Weights of a small mixture-of-experts language model, trained from scratch on English Wikipedia.
Size: 8 layers, width 160, vocabulary 1684.
Experts: 40 experts in each of 8 layers, 128 SwiGLU neurons an expert, a sigmoid router, a shared expert of 128 neurons.
Training: a variant of SOAP for the experts, 7702 steps.
Below are experts of layer 5 (counted from 0) of a mixture-of-experts language model. Rows are named router (the router's row for the expert), gate (a neuron's input weights, with its number), up (a neuron's input weights, with its number), down (a neuron's output weights, with its number) and show model dimensions 0-159. Each number is 500 + 25 x the weight over its row's rms, rounded and kept within 0 to 999. Numbers have three digits each.
After each expert's rows: "mostly gets" lists some tokens that are sent to it at least half of the time. This comes from a sample of Wikipedia text that the model never trained on.

# expert 20
router:450480484489451484498510478509516544466487465488500458509499500475533476446477537510494495460527481463509499531511480494469454492502484520481538536496500472490529550512517516536500518482497514559484466487537511494505508491466490505532476522471451492434474506525514506499516498510532498466540534499537528513514461477523528477490524490492464492472492498480516482503546493484521513473516504488521459513524498526538490451529472520490488537488513498501485516462492523455497504552538521
gate0:490549492489525487543491503491483522463524459471499506460511473484502463489514512504520492465537540491508522517505538467501514497478509451487509511457516534469499491488522523513502487512529571507440511477514497521532484504530500486506484499491483499456484504508457520497488512502494468467485501477503485471469470524531509524496522496465422479504483451512496525516498455523553506481515516507488461512466493509482492486516528426494505488472486519532492526494481510464479443497444500
up0:520478475553476478523494490510518453539493527540529510502498455477470511509455457478457489500441477491519540492462485501477481508503500536468499504506507516514509497485498500491480568521499501532522521532498534457452521495494446509473569472494520520510498522507522465514470517461521537501486468508499479509509477474478495524496525504483536520485487483498498495456514488519453484504470531490475530498495502515506518445492481535514517523492446486502481514492483485459458524475490462
down0:515476509497470418496549448454516474486486507498550508558531487523506506526510552493466487480490451515485509497470483562515483491492509494485522557449477497513461514504472476513524507505548512504521520523495530492487505508484476550446529527495505498546476529488463516516526495498523536469489524473528484490496503533491566503485475473522518525491512486470499534520454487490470473482486467497487497517508512468538484482505507503491483500522500496502505483495510491487495530528538510
mostly gets: " X", "us", "X", ">", " no", " us"

# expert 39
router:476439456454507492556491468512544534475458464510505501479492495461511514483483522517505494454530483476527465519504468469492512506501491516516520477536473494471535516505521536533514545529549515531521518501494534501511505476490487514511492550501470504466472482485573513503489523472485513468572471511510504529451522474484521464536495498479519528514497499516521473524507456457489544475522487494493484481510526528511493472524486507516499531510511505506473504476499545488511478505519484
gate3:486469504478446487441531526527480484531512500518480487449493505489513477498489523525486505500539477503510471533541497475530457503501507514519478524549508464484459515476503527527494456511501509508509510506514486522509499473502486499474482522492489474479548492455484426477489478464480457530505497485454519523507486527509522492559481471467508462482476482526529447523528510497486518517463495504487485487511513522485502478496463452560511477508490511507502536463489525501551478491497544
up3:485513501470521467507508508517465517525464485480510538500513493527501489493493490530501477463471606498491559480506496479491508448511483520477504509519506523547541508504522495479528508503492469516490545462468509512538519523485515543466505484514454479510511440497480534504559487543459495473500506498470504513506524502503521477497493543458510493499511500479486490464505508531537483474528478456481495520510544522489517478510473506511497522547528489475548482502501528482476543478491497
down3:472542553514497588475498548483479510518521529487514485487501513503453493488486499512482497541503537471460498512516463527494506501525493499479463509486531477499476482480512498514498524529477531500462500502565483488491477465510442527526470492515528530521485516497509507478431483491538529534468528498502535535477459509471476490503493524454514499504455500462511516539504471464489495536513516503525481520498493540508452463522500507505478466469490488491495497541470482510484498513486480
mostly gets: " |", " •", "=", "):", " /", ":"

# expert 32
router:471483511495463485527520492490517536489483482542526471511512487463498507433485520479497511439509515494515485514513520478501477473486474502521529499503512474492502517551495489519501507533507488551509491513478490446517508502516436513528484505483496518479485462509537509439484531465548512460509501470511517520514453440471515508490511487482480487504520501492581492459523469481489527485508520484506495496498494507581500489505487501509482515482520522512508464477519554477541541513512514
gate3:532473500489475516511500484492458544530491479491526483480509473511483490450517505482487466517514485457478482501477509529512552480525478481510504500473479453536465517536492491466474493523477500479535525534513470477503511530512499484514477465541499506527492458493558515454494533476515527485472519502521476504528524458481533492497521441520504514548511478513534459530492486497493503470539508472468512518488519493494501532499510540489521481553496459465524502529522565481463494488535521
up3:472483510522503501490500461495544507483503518496507528492457513508546473561473525489510569512478515515493535534517495489498470489514486445511555529485479543453516485508493491504498496493512471471512480534511515487466494489466511503510501525463536513512480475539474516517478525435487561512490522538516533487514499464500492502461521489485481509453473519475442517492461485502489552512492465500482486484480519510459497492462455507492491509485465503502464513488533504530481535517485467
down3:542510542517511473493477451499503469528499480561503460466472514483532493510486502524472523507506523526524514463544509516487509486490518465505545523477488487476474520482487504524492472506512487527520458521495529493509552502570486528497532540518482505484521457561510522494520492539499465512524500490446461493520563516508489545478504522499474527502527509505525495478471478484461510509521500476514516486498502518476531463485524511512548508515521457486479552506510482469473489511477476
mostly gets: "fess", " appear", " serv", " includ", " med", " develop"

# expert 18
router:501495528489476468551558503512543521468502488518549462511505506491512493442464508475492500509507491527502492498484520476475499512517460511458534489484507452464507524515525566528501551505488479523488515498528505497525521497512462496502486520499484487459501516511550504464495500494544487469555491502510508474475456493463517499466506507512473517471515525530510510545488495474460497472534466505496452488502473542510448494535495501465491533492530494538521507468515499467495485531545527
gate3:488469478471511486454479518525540531466502495510506473522501468512487527483470505499492485506482535528548488484510489515508478517496564501519467503485441481524547480491487449469490521496498517536474501478511489474521491507530468517531498543502531435520485491484449512491466565473483496489472483477484495520496466449482505541515497479526501538526477470514453486519503535502497477496487537468515497512455481520527510522490532437525475515515468486512486490470465485486516493527507496
up3:515498498434503459476482545505510475469487482491457468547488467487493471472507495494492501460517502492535488551468536522529468511482492474544448474506504533510562526499502516506535507502508533539474504523486489513496482484474517499514473551512529485527526515448474491502517476499455498498503501494511508510497481516475524520465496489520530501547506543507485506551553466486468513540488534516482524490453521493526462519475510511467512471500528472533461538532509507506507510509500507
down3:533534485554482515491483504486530487484514541508452522484505517516499472498490470491516462531488516500508503523500514514518519471474475519489520470496496517489512522526494539481478494485467511489528459467477533515515502458509452515538538522522513456479545437480517540457538536510475499493522523489491505466559494470502532512483500544499472504496511475480542536496528488507465538496516509487533529452496452483478453498519460491467482491484511510490468439489506525516468512503511483
mostly gets: " (", " ", "–", "(", " −", "#"

# expert 15
router:466458500496470489479517521497573534487495458517538495511549500499519541482475521518509515508527487474513470512526492530470462469498497523485518513499509455517480505508501532536490533505519515516500525476533561498525509493501454481511463501450485503473513491510515511480495521493509457474522553477547498536464486487499525481483501501520481495501536495489548505521496530458516526487529472477516514511493502515502457434506493518501471504467512534485497518451511519488471534540556532
gate13:468466476469519511513471543535555519519520486552524478492535571508497503532495459446491509513510488511492512490510489471466509512490475485502478498553494529456484515507499520493494533465483530486498463491521519482517506525517497476465487452491493495519513540533521493488474497487545464478487509555547509508531492478490543450466484540547481530483510530478518446512496518502487501506529462509474488510484498498502517465511490521523514530489493484525496538460514533536479524482495485
up13:505521515547454558477465495487496516487507498506500481484511507538521541524513490515511494508506516487509460510523494532475506486536471480501572495497518539502461492468517484518503542484513497565520485502540467512552530521524478544487481516451456495493518493563474480491547485507464497522491502563462461504477486503493452479512515486445504525516504473548498533508514455473502509500488500506498507497493489519497489498537498487525538525472499488498491503528492500486447494525489478
down13:503548507500477448518490499516525476458489518510521509526470484491494510494503505531562549514453502532482488505525491478553465492479514510504442454436470516518522541517502499484520459507529480503519524468517483527492513494510510475496527518504483528507503464497503452499529497486540497501478531522506517544495490502491518530542558456556499493472474485507530471489492474522481495527519517545528507493513462498517482460477456491494501468476533493465471542513483507491485511473485486
mostly gets: " pro", " re", " con", " ex", " le", " ro"

# expert 1
router:477500503476462476494504501493518530466498472511498475493501492464527495467472547512466479492524501488505477529510492492480446484515457501492541522527500462475529547524524552547479541522502499525502509478520525473541507484468480475516484534466470493466484493534550493488475510472539507469535494481507477486500489468489504496504509509494467506490499507479520475511537492500485529462533480491503442482522492518529482455550459521461476534486525491523530519459494537447506509535543515
gate0:453488558506497467516452509491456539475465478518497475490529549500517506501476484554532460506502492512471518500480530530501495481503461503465475497506493510522488511486449548491498456513506497512487535491452503467512497473529426530516501495581500501491517520456525516505531494504504529518494535532502487530497543479513502476512467517513531486493527487486484542447515491509512508500498507467492490529511491475501536480503519478496490504498483533540546491500451481509537497515535496
up0:492500445520488511470476486497495526542489470517540503479529505481515490500504531475505507529493518511452534518468495511441477540494479539490548512470433508533520514510485503507472532487491498477486478515510504514463520512427539510534502503527480491433474461514503466464483512479489474498470504508466515518486517531485508470476508486482501473506491495497490535497522533498496480548479477500475470460477436478476484505531499494472524467524471496496516470492520502449488510477480455
down0:490497469491455492498515512499480495532498485497532541469493499532537497505483499529433470525507483553470467526468496528484487509497509481540545455453445465478453470505489491439488532477487464484474494502529494485485476496520495465527537481468462457524484521490472529479508520482516499515500511507499490510548469548470490501520532500511487512465511484499519472488490501516504485501546451491521501521505478461531506483491508485482513500557542501477518533479501523520538507457510519
mostly gets: " m", " km", " ft", " M", " ", " v"

# expert 29
router:487513487470477486487554485520549495475503465563465476496491505524538521527493538514484509478522510485496461514500505497480451468501525511467529511463500451500544522504503525538469516516560488544498473500505552493504510510504502505528473477500431479496476472524505491521503500494521520455533522471503460518475483463476527482470474528528462505508492495504493486490520505493479534478485498469528478478521525523520505473540447519475493535502525516533519473488512519476480560488515520
gate0:506450528505540453481545505518504481485449476527498489489486495471485514491493471554510511497495528506473556494504509488536536501509490481520509511520532498505534556538522484489488548491482511509472491484522481471501528491495516515535501499494519490491496513509524534544512530482539473526467505501514520553482463477469479535474511478511539497549487451509500519531464514491518470539480446474530482477540508543475487484531511503471489475468485487518470493554519495484508515479460468
up0:523498464479486443514521494508507475501463498506451484519502503508538547504515482479509500504502512503465479502500484485460469500495491534523505509489498513508502502492454520462466493480516459542521481474499526487479505532498449514544494462516524498455525544488527541526500555543485517480476501523502413532475482534459490492469510520526505484509445467506497478487502478512526484494518442490498501519477497457471519484493470493481518491435472504524551519507512498523492475509517489
down0:557500490519537449476531529564527483528465498518538479494486503528487499509490534533438518480473514512491506531495495495489495500492517469516463494482500508533578471489475489509518482487527512520500441520528506507490510526518538515529487481446538513511528473498470563513505517535516483467481488478501539493521510496494477489496485517529490439470460496501489518506498518523512502486514521541521504489512502484521542499506475508466482491512529495465541480478504476470514555461505490
mostly gets: " he", " He", " not", " It", " who", " she"

# expert 11
router:431476519481456499477499512511545523489463470515505482502486506478536519470485497480491492473501488464512489517508508509457495494482505521464519490494510484480526541521549498503481487507544485550489480486494546512526538509472503484533508495519449521458500502554557504491516506488497511462534537532539505507511485455479523488483488518506523477495528521471522473510526483488488507494520518516488388487526512497543500465508500526495448510488511462515507497511533506480502504530526516
gate3:479529444530499532531500514497466504503469455480548496488476495523538509482496493528541516518505497476512481468506506500489481462493492489510482524503540502491507529481503511535513563524479504453534453485506484504537539492448511520524506486503468523495488512519501525506514526527478524469504478495511496495492541495529544471457536503485533474517455480537510482558491474501487508524509512511497455517537506454537489527520513501520489525519479494539465487484549500524508466548503561
up3:452516501545490500494505467541496472499504497485507539497521529486537473470458462532491490471495484457480525499474492509493491477491534468483454463488508535472477492503528530491526498534514533486491433473502493536496485499478473507531520520493487525481523508487487486504515503540512539482473492499455516522496470495528472534494486490507519498485506528528519471525461493511509451490516493490502474498503502513516490528500510539555490525510473498504458488487564535585506460520507564
down3:504521484519501487530512539473489471507473516514511544478508506519431529541516521483454518517482505498485514445532515508510478526499507494522489462502537488507440493515507514507501476470507538533479505502485488441529481538524472505481501465490481510513450542485498563492489526467506539478511488514494506494513505529528533503492499509480515489500429513505494534487510502489505490513518500509538483487540523540511512541549548488512528465525456513483451475506512468521465479524514536
mostly gets: "son", "ington", "sk", "ford", "ley", "ff"

# expert 23
router:490466523465496501500515503521526527490512487504514488473498524428518515457431526516482475489512513464505495515520492511482470497488485493467534547534526484482515517501517550534497514510565507511492502490501523477505492492483483506515483500467432504485445505484546526520481512481503537484518514485519484494512484466528531476479488505499499477478484530507505486491510485516512537444522492499505492459497467521507463466570501520500503514475523477488540511461528535436504548534509527
gate3:503473496497501496487507522487538522518480535449493569531507488505496533507546500484486467495527534494487477528488504535530489495525476479514481483466495523499525542499501509534510506458566454490502475509490485497513513463508476565494495478469510514505536502470502512493457535520493443469513504528491564515560495541514541515495489474493501447485519533499529492508457502525493499487464472483506526505479516506501499467517486503489515516474482483528460503510490517491471508549477443
up3:497510489513529489478498545556513480492485501496492444522517485568512518484503493485526575484478495527461516490540496488519462514466464541483516503487485504485511517494530485510511497512498523471496493497488487463438488498465503473522479483460482492529495538512497523537489506486510484506503486467515461489457511522510491475510526519515503477508484499537542555492469519487524494485513536478483457547493489487550454530463524542520519501518484461507502449489534502463524462508522527
down3:443523500490495473507493461512490463501479507538490478511489504483539493461510490479466531478467499487534511496485523492488529468503484503466473481503419522457499495524520502494455495500467538565484502498530501501490491505477537500459523491522484467502478536516494545443452461516505515563431521516482483480494519492441488472496492523520509548475531514485519537485516486480502513488494510524538489514478546480522507507479498480482500543506508509486506473501510514526516509492513538
mostly gets: " was", " into", " were", " been", " had", " are"

# expert 22
router:488470515496464489493493523528495529494457484491504481485499490475491465481476526523511497497501471473508482506482535466461498486470470512483539512534511465494562514488509550532501477508538505559479505473497492446513546539502498488496484527489482474460472493519532497496490535463528516506526521466547487513510525505500493456495484499464498492505531503516542498536546474503512535475519488474523454481555460549519486497546456497469479499469515497478499505498548502445510525505517512
gate3:476504509529464490537493517507494472498518470502513499465507475525501482492459509522510494512483514464478514517510572501496482536492507514532491474504517494493519511481544561506500509527472518513541499493467509442441484512501523489482481450507523513443482519479503477479473521532447491498532497465523487538504527515499502493499483505491480466486513483516517519469565480506542522477527533482503537465501464499512496523518426509487466524512518475477530463481475524548484528521498527
up3:522516494518519430473475491515538474473498526518521515481462543541505493499505490498494506527509471521472509522485511469507485511490493547520475509500473490530479471517465530472544455483477439478463515486476449476539501502518502469502497455497469483523551483517484469509458479490482533463521505477531517551518514526507508494522506502475453484511517528516463503460540494515502520498532501505528457471504475513520470444504494521527498491523510542535517485491475477483519512504550491
down3:491511518493475484495492535491490523526506512509511479542498538486480484503469496466500502465460502502492487477511492517529499520497496540501481558535502499525523534471525491513498500522463526484526512551460523506511499491477513555492479483519492537468470479499438518487524514492503497476453505558523488539512540526532502520523557593454501506485513508474471472503468529515494499496516501516493508503499565513492539517451499476474491508509466519505510491532534503533491517532527528
mostly gets: " used", " made", " played", " began", " won", " released"

# expert 14
router:452474503495510469488537521511498513467500477491505464480500510439484524472455512493472484491539488519534501490526518506476484486489459544495528469505445487509484515508535516507495513536482507529504495498584481479541527501488513525501474519500443460475486500522531528523452489499545494463525523495512473512509511487511502509489486530498483502474537542493512469473547512471475507473523505486513508474530514516500479484529454511470481513513530486519490489500516518429504515533555535
gate3:493473520520540529497524427478518473500524517520510496498517525514482495489493519523473493477501507542503552500447507515500485499448482495483473521502487482469509520530545449501493504518537441515508519478532497496468528529485517480508518499483497488465481490536547504492472520518498520539529502517526513527486525483492516508485525541485493505508458432479470514497452548474527485442496433521464522451507495543480496475500482515527492506489503528505471499530529491507500481519477495
up3:469478493474478520533466508495516532519531496493481524524480474536486528481535486484518499473483521474515547505516485524483477478526466513472495491500477467471503492497513478521522498485467522531533509488500438502437514480510421486533512489514524520518474430505500489492494508520493471504536471525494492494514493499482542486516494486497528455507533500481458512468538523517488470517487537555492513490466447470532542480434512498451528480495497489517514482475509516491501481458504493
down3:522507531533460490499522479526516495515518513535504516533522529493497484526465530541510463494504511540519529484471537525487465533469485537481456541514498497467494465513493508532493472525473444504481526478523516541483524481491466487506530512518485497465490455504529492521495471461479455536489492506518469502503501485522518463515501561525487514504489504491465508524451522519541476448495513511500495435534519525487483502517480532494558470477510531506485503507503505469557515488490470
mostly gets: ",", ")", "),", "\",", ");", "\""

# expert 38
router:482487491495487479516522524496547559483491469491501467477475495467527508487472530515508474490567500496482487493480530482492476506502500517479539504499477463516512495509539528520505510498504505536514482511495512464546524472496457509527485511465448527451503456553516545485508500499492508445529497467507504530503500510533518514490489467479487509499492550470514501489556503526496555500516452482501470505528459531523480439554513558491490528498519507519526516494497518473521511513532500
gate16:467485464502459477506489554492467542487520514505494501488482488551530505502541518518514525484540535508471513472469535493470551477472500487531497490549510501513470481489488512511519484482531542493499521523435531464512513476494482506497530500468474511486487495484496492481516500494506509472511464508478488478500496537533509535502484470539442520479458557504539496484545532517524498455531489512571513494470497500479499457520536522470474483492493483509498498497533530475521488526537477
up16:500519505507512509468488503490482520525504469516435480486570482524502480488532519480498497528486532473517465496495519514501498489509513486494470500542531439447460513486474473489516541463520515480532526437499513506471479484540481493543502488501477509515527488472478471480462501506493483503466474495499460501536511476501541472521525438455516546515489483497497459491508487481519494487509477527504495535585470490513547495487497479504508485492467514488485513497471452515478484500482514
down16:518530500534501506494463519482493519501495511527513459509461535505470511482439454460506499475487510515520506495489505484476497500485527494530511492481527520458523496534449496490533510466461513459515497524507526478490509494492502487560482519556508458469567503519511454463468531512473470484533497464507465501464545465500476552489469477489531516480498470489507498518567483489472538536521500494495542467459476514514493514523527511495510492521494457502510479507469482490517492494507518
mostly gets: " May", " March", " June", " July", " January", " February"

# expert 36
router:440482467468512494554530511524547501498512457486457469501490507498547491493502533504520479491503525483498487504494490503511493498510434498509547517519577450498527524472506509511504507517521544562501516500518540477552503533483482497505474539476453487455502511517514496484511523487479506443544495485500482513528496481515482486476502483516487483475515480472527486530536499475508482482526501484515490501531494518494522476536487511466488506463528481546495524485530535486499509561516529
gate0:477464488477519543497499525508517493470486507520514476508485513518522462528487502502512486441479549504511488586465533537503475534467492473500494545497524505520494484479490502485492503513536486530497514469493514471546544543518524491505482501481473474443480472498497505489503522539492480482525534538521482454545465502532530529515484489495493474472498505468518521507529512512460511513489521488492487553468496499512486534452539514511494551477483470510534498462543505509467496529509477
up0:508502492491497524479479491504489496483515495531465493533524535544479524516459420539514526525554505548532560483488497511489490525511482533491487500481529530482491465489479501498499500533504523508489519526519501532495528547486485508492489527505498520459544550471513517512537471475522494457536474451483512528515500531544489503500522472467440473495501519471529498494501495503486494508494502487517472494487481440517458536481505491501542468510542463489522530502500479452488529518503494
down0:467517471508454521481526519463556451474488482482501472534488478496526484494498485515458455511471488496501510545516475496540476506479543516480479538488504506484504500511505465488562495492517497501528484519515516532534536519494492528493498502507525504513478573446473484464494525499519473482479494454519509478471493482516503508521500472562512459482494496522521511513496476493505459524449488520465502458507480468492463511484497453534466499499545487528515512474526442501504496483507474
mostly gets: " se", " me", " Gre", " De", " Be", " cre"

# expert 0
router:460479511471500499479483497499470513457517486501507487492522478483535483494459498499476496505527487487485508546496487511493443490506508474495532520489504466497495493493527541545457512531503515568502462455508566503525511478485485469520501555483488503492471482555534507487464511481534486460542510486507519472508520477486501496504504499496446542503506503474508503525489493494473520471522531494535458469506500540501496470529445532480469509482494476548505549494493550454490474532513519
gate16:495527524526495536486475465524515497489447517538508519496479494514479473445457506483481490506505480453511519553490471511507535478421475485522528500509507474459490508489488530539519500535527542513506486460516503499474518486495474473531522483522508501536476539481566518502486469543530501518532520453559518450497496504495495488506476502499498507506504502466515526496459485502465501515496525459504504476498488517515514525550455481485483472525499531520497509472498493495507497485436483
up16:476488510480527492505521514509495511582489495503480498554473499508460481486497497508465498509504533524460551550534475487486508484515522524499451530483518525506519490462523459508461538474525439495487509495467509496476484523491471516519446524478481515500454513482505500481482502470455519476502493495521530517516501485491476516495516442520488543516495477523462503478508489547520550539501510511485559488531523480509511478485533453483535492492492513514505505521486509480502474528531547
down16:488552487482498471508511525485476449517522479525480522502500539507462487499490556513457530473537503513513483519576507509481501497519475479531520471456493522515523510529545511493476526485450514474466493556482458464560511532505506556484511550501468494494523498509500483464491485511472486506488483549530500505482514500526485509533569551477504482491503537503503497510493514550455512502489498474504483508500498522490480489513523480469499497505497460473493466499506519508487528498457496
mostly gets: "ities", "ions", " they", "ats", " cons", "itions"

# expert 7
router:469453499439478501508528512528503504465474486499493481514506474493523514483502530490486489470565503451487503493535508479458462477520475494495519519511517490466490505539513516529475520525522513535502488493495533482546514486491447525542487495494451494464483529512520493467502531493499511495563506500502530493505503448493503522495514503446515487467481504486566492454512513465519499488516471502504459511529491503510500476522479512466470546493492478482525509442542535445488520523520518
gate0:517516488465455476496476466495504485487457488550535507511469534530458461473494539480515478510538486480458505489504516483505528532517508536499467522466508511519509534516534492528519491518512452508467498521502510513501502523536505484536524487496500456482524487483536453528464476500477494466555470530511480547519494477500512502481487480535547504496561460452498532486520568537493505498506504494525491524520482525488519479531490469511516511500494525499507506540541481463469515500529487
up0:520538431489461515502478473544529492465500469521497494499478505525498472500498497501487477510513456478493518481506507474553493520514464501482508452466487503517498519523472518461523489490540471550502480482495519519518491498519493476521475482462482469497466508512461509516491462486438460500489514522444494533498483482505482547463484523533527563506547493514453510508495520525490494524509459478502468492478489508475558478485455506509507507515480486500505503485553517468494503450527494
down0:455512474499515505453477474518515520475459511522490483487522448491483454450509490497483459534487472471519505516522466488528481538463502472488515563475482480494486516489516459499474498526487469486528533516527485531511476490544515478496515537548553517520485463513492486500543453519487528544451499471519499518520494516527479547507512537494537563509535497480471461499519464494475506499507495527482505512502484477532533500474522492519518502509478494527483500489546476481474519513503505
mostly gets: " Dav", " Jo", " Geor", " Mich", " Fran", " Ju"

# expert 26
router:430501521491430504479501500504504511486481460514478481490506467493494501476514522518516462470499471477486518530468522528510482498473527510480505535542499455467563522478507519557526538502488503579511516467528480494513499475469487521506488499498441486464487473508532523465506527478487503465538509500508496483497517501484510497471505495498490472478494510495505465514518514520486515471535467477523443495510518541492479482530476503510506513518507465536491493457520513435508527515548505
gate3:481524471482491458477506497513516515537499480486490519468491488519440506441495492462474492500513486476471443527529497521469490498439466532479495496535495484494511480535490459491461509456474513512508520510534510501525523508526509432476506495540506542516462491531479549480473480496516496517582516503479498467516515527472480469540493470555487498525453509481531491532499481512486459528499486500501522477517522506463508495472516544508489523488494466487507491460513505491512489510504493
up3:558546483504468475518479533507508544456503514545520486466498533472508474518520543490459487491481498509491503494461472468478502490471503541473531445544523483511517507501512491457502506490500513532521509537471533497504519448515534484529502534547435539516525514477517483515532492489513515487460543485472503533505510461494506487512512511527516480542474535494485509538478496531496549514506475507515505495550474522479482521555518529500515490511500526533484542508483496493488483487489494
down3:453540495470508498498497472480496482510491510519479502515506477511497509519508509541519503463491495497486485492473491488503523532511526491506473499512494468473480478522476508522479488484543493489539496474479511558469480475524499490479492478514477478516428518533476519482486493487472530458478480498503566563472512426472420439484549519514486476542521520460473495498502500487512520509501480464518469491481459487496535501479476513468519538490506488535524473503526511479501492499542496
mostly gets: "10", "7", "11", "9", "5", "30"

# expert 24
router:476487526490455491495517490517528545465472462521488475484504495473521508476476540514492502461533488470488495520488507500491464486487501513464536503515481463493549525518525531557491509509500490539505494475525516470519528489480488484521472543493439479457486485535570498487492533471510541467560512490525473500486494484520516486488511511496478484486507496483528487490519484498489534441532507481491470490521490518511468454544460511489493523490517464524518504462512521448502518529557515
gate3:481510502517501507491474525527495480474481492475509481494528546463558468530490543510452526529502532459498487502549516485463530500463469503504555467508512455486522530488514531532497450519489478460524461511486483492521480503510497511450518510511471459454517493545493510500500517546520518535516510490528475515528496520531514530508483516463499497487486500469519526485497467521443481456509511520525448526543510516486544486533486518514520521498494488535493506529524485475477478494476474
up3:462536496499514461491492510494508511516507525505454531484486483535505540458550528545517505508516495475506516504487490519509514519520436520544513497425528527446498473484502539515542516496520529461483496522488480517517529531512477474527499529466514464475502510513516514495529532488528547495496489513486495483418471537537510526471480472549519491475512532488476498492508505504492450513501473473505529496504507527471486516525495501500500545521539488470499491474544462494496492485490511
down3:466522525490537445510489502548496527482502470473432467509520473540465518489514525544491504491567497519563519505487532497500485505515487549509501496477461472516472485477527498514518459498504523460501458482491519465488539476527489515481492541475494499520515513488481488515482476444481483533473508509500530523503504541503487526485520513455534513496496499496516534518492465502535538536492538444511526520515538466487511487515491519524499501491498498474487539486481513462511510551482482
mostly gets: "75", "0", "1", "3", "5", "45"

# expert 28
router:476492501486440471481511492519518547486419465529521484504478490445517530476477503512477476513537481464493475497481539520459422468483514539485527488510479475510496516502506533527513468477515488539482475501474519472504503494505491513522465498462435495465478526487534481492494522497529518459534535487503511498506512478496539492491514520485493495480506487461514480510511481472489525468498505451495476504529545523531520472532525523509508505492532491517496517475506556492523492531519535
gate3:530514504477464475587545526464521517513486525531462497448508576470491495512503532468486501509493506485502443476538525501513512501511526528528514507467499534536526468505479493489480513473495519536470465483473517487489471516509517509503482485520504467482479489540532462489508482456478531500523489463518488469501486517547502492491511503526543529520498523496532505469481522499509495512480487532483479509531464506472468509522506489543506463503439482493480536497513507489482519487511557
up3:548535541509511531500480498504540493464472519504537476501482547541460461514499481476480477493512494549512488510478497482508496509510489516495524507454525490508518473494501457496500547444477532568502486514498489457483481509491539502518531463545467548534455474513534486517468465498492542513473491487485522454496548489492492545482496492472513491478527517502492525532465488504476544484522504458514482504504505523517531489501481492496516501494487518523495464481518475547529520451492513
down3:499525532514474487513545468491510485494486516515557452511484558439495484474506478521513507485495503517543505475453481475543460542493515499513537501517531485538485485529484531436552502481478491513510508487530474462486537483529460491529496518495498491502496488534511495488466457518500482491511472478518531519505487505501463505480479522456491552514521518470535515465502511477484469471513530483527459458489484514464496526501485494471504502522493488549483474462504528513471469475507467
mostly gets: " John", " Christ", " Austral", " York", "ington", " Phil"

# expert 35
router:478496496491460486543516515489482524466466474465519500494538478506485474503487521503498471477536532498514520479500491474494489467509467504504546476503512496472472502485529537545499514478548484531511531458506508512537512504479477507555517504472483501488460464531507548475447524473513537466531522542499488489526533470511505479517540540491492482515493482478530477516532455456467527470530455489498458516553515526501482483522461523474506524482507510507509507490514508476517546549519485
gate16:493521485481512486530481513555491559502514484469526511480544475482501501530513479472473492469508512521533451492483475480456477479521492473481530487502550502484476510540522512533497499513448502523517475486525421512502482559485481515514499459543526487479481520517532547516475468498474532489531544520481514490506496487515478497513523487505498465489510495505476477540530505488447501533506498513477486531531528476528497506525475510444498531468490496490543549491528474475524507496516487
up16:492467551524521474506470467459505496529518518472492521528531510479499513514511483508472493566456516441485507514442472537490489544521529496519523475441495504508483483523494507554512543506531499482476492493482507485516502492500528452524459486502471470482456495515505473535490518546510463530496483535490496500533509522444527449523485480521503496492490503509532521524504514502518486514488468502499478494553472490543521500486511478502517476550509490489511484455533519463465514481514487
down16:526472473498533471484514479467503529515479489500491510517520484539474477530454519554522459496523503549465502509464520461565509478459519510471487504516483513509534501463482497489501499494505502551484498466487522509508453446498516520543495487483502495475506518468507484486473476507446506520539522516499499524431499502461529491480497512530502514499455478509491512456533513496466456493522525512512524502514475485482494500502417509463493523489464498492489519516488536453477526506514498
mostly gets: "ag", " stud", " ag", " ann", " sing", " mod"

# expert 37
router:461501517457452474521521465524508524496467486525497477485518493479516526505495513517495517490541463509476528564477489485513508460481456542444523500545497481499514508496515492508501533513474543535504493497521499465511504518459461460504446532503439487483462520525515544504461512473542493471541487496501507538520482492476489515537473505508513448508525500490510507486515462486512505494477503489530451490509519522513492445515506514498492512477505485507490501452488523475479474554526540
gate0:446487530490535448539518532505451522496504520470490509459499487463497514464480507496500506496479533546527536517521475492473493503490492500477492441459477519482485475459493467512487535513509537515492488504485527508484448460503487511526500492502470514489521497484556497506468500489516544495522498536511433513535509502540476478530545485500488502494512459543499493488510484457483478483464473496482486483528508500508498468540510499457471553487483545526502496503465482521509515523482555
up0:522487546458496487504508451461503524478489492513537524514525519570480497530505492464487502463530504470493471466476501495459493483492501512519521545468504533522546572504508501527501520502497453503453513515463501485462498509505481534478528474482487499524538511537463493500493540523515469522551495494491502519526516483487501519478474520498532526497444514505523462461476508481492532504473536524465544495508526456459496518501497508487509483496516510519515504507486504479424480491506511
down0:486499515480484487470516469534510506532493485514494505487499518515524481495492513471520507479498495468533487518531442510472503517503512485475503550515456480512501542445472488483493527515482522509494537515538486517452473454471543522467481474510469540516487494555492488481496492482514517509483457529509473511477471483520502534472510448528522479515484490473491513487494553512515508501508509451500519497520543483503494472494511533517486543494592487516476562509499506499459456538505510
mostly gets: " man", " Japan", "resident", "oci", " la", "i"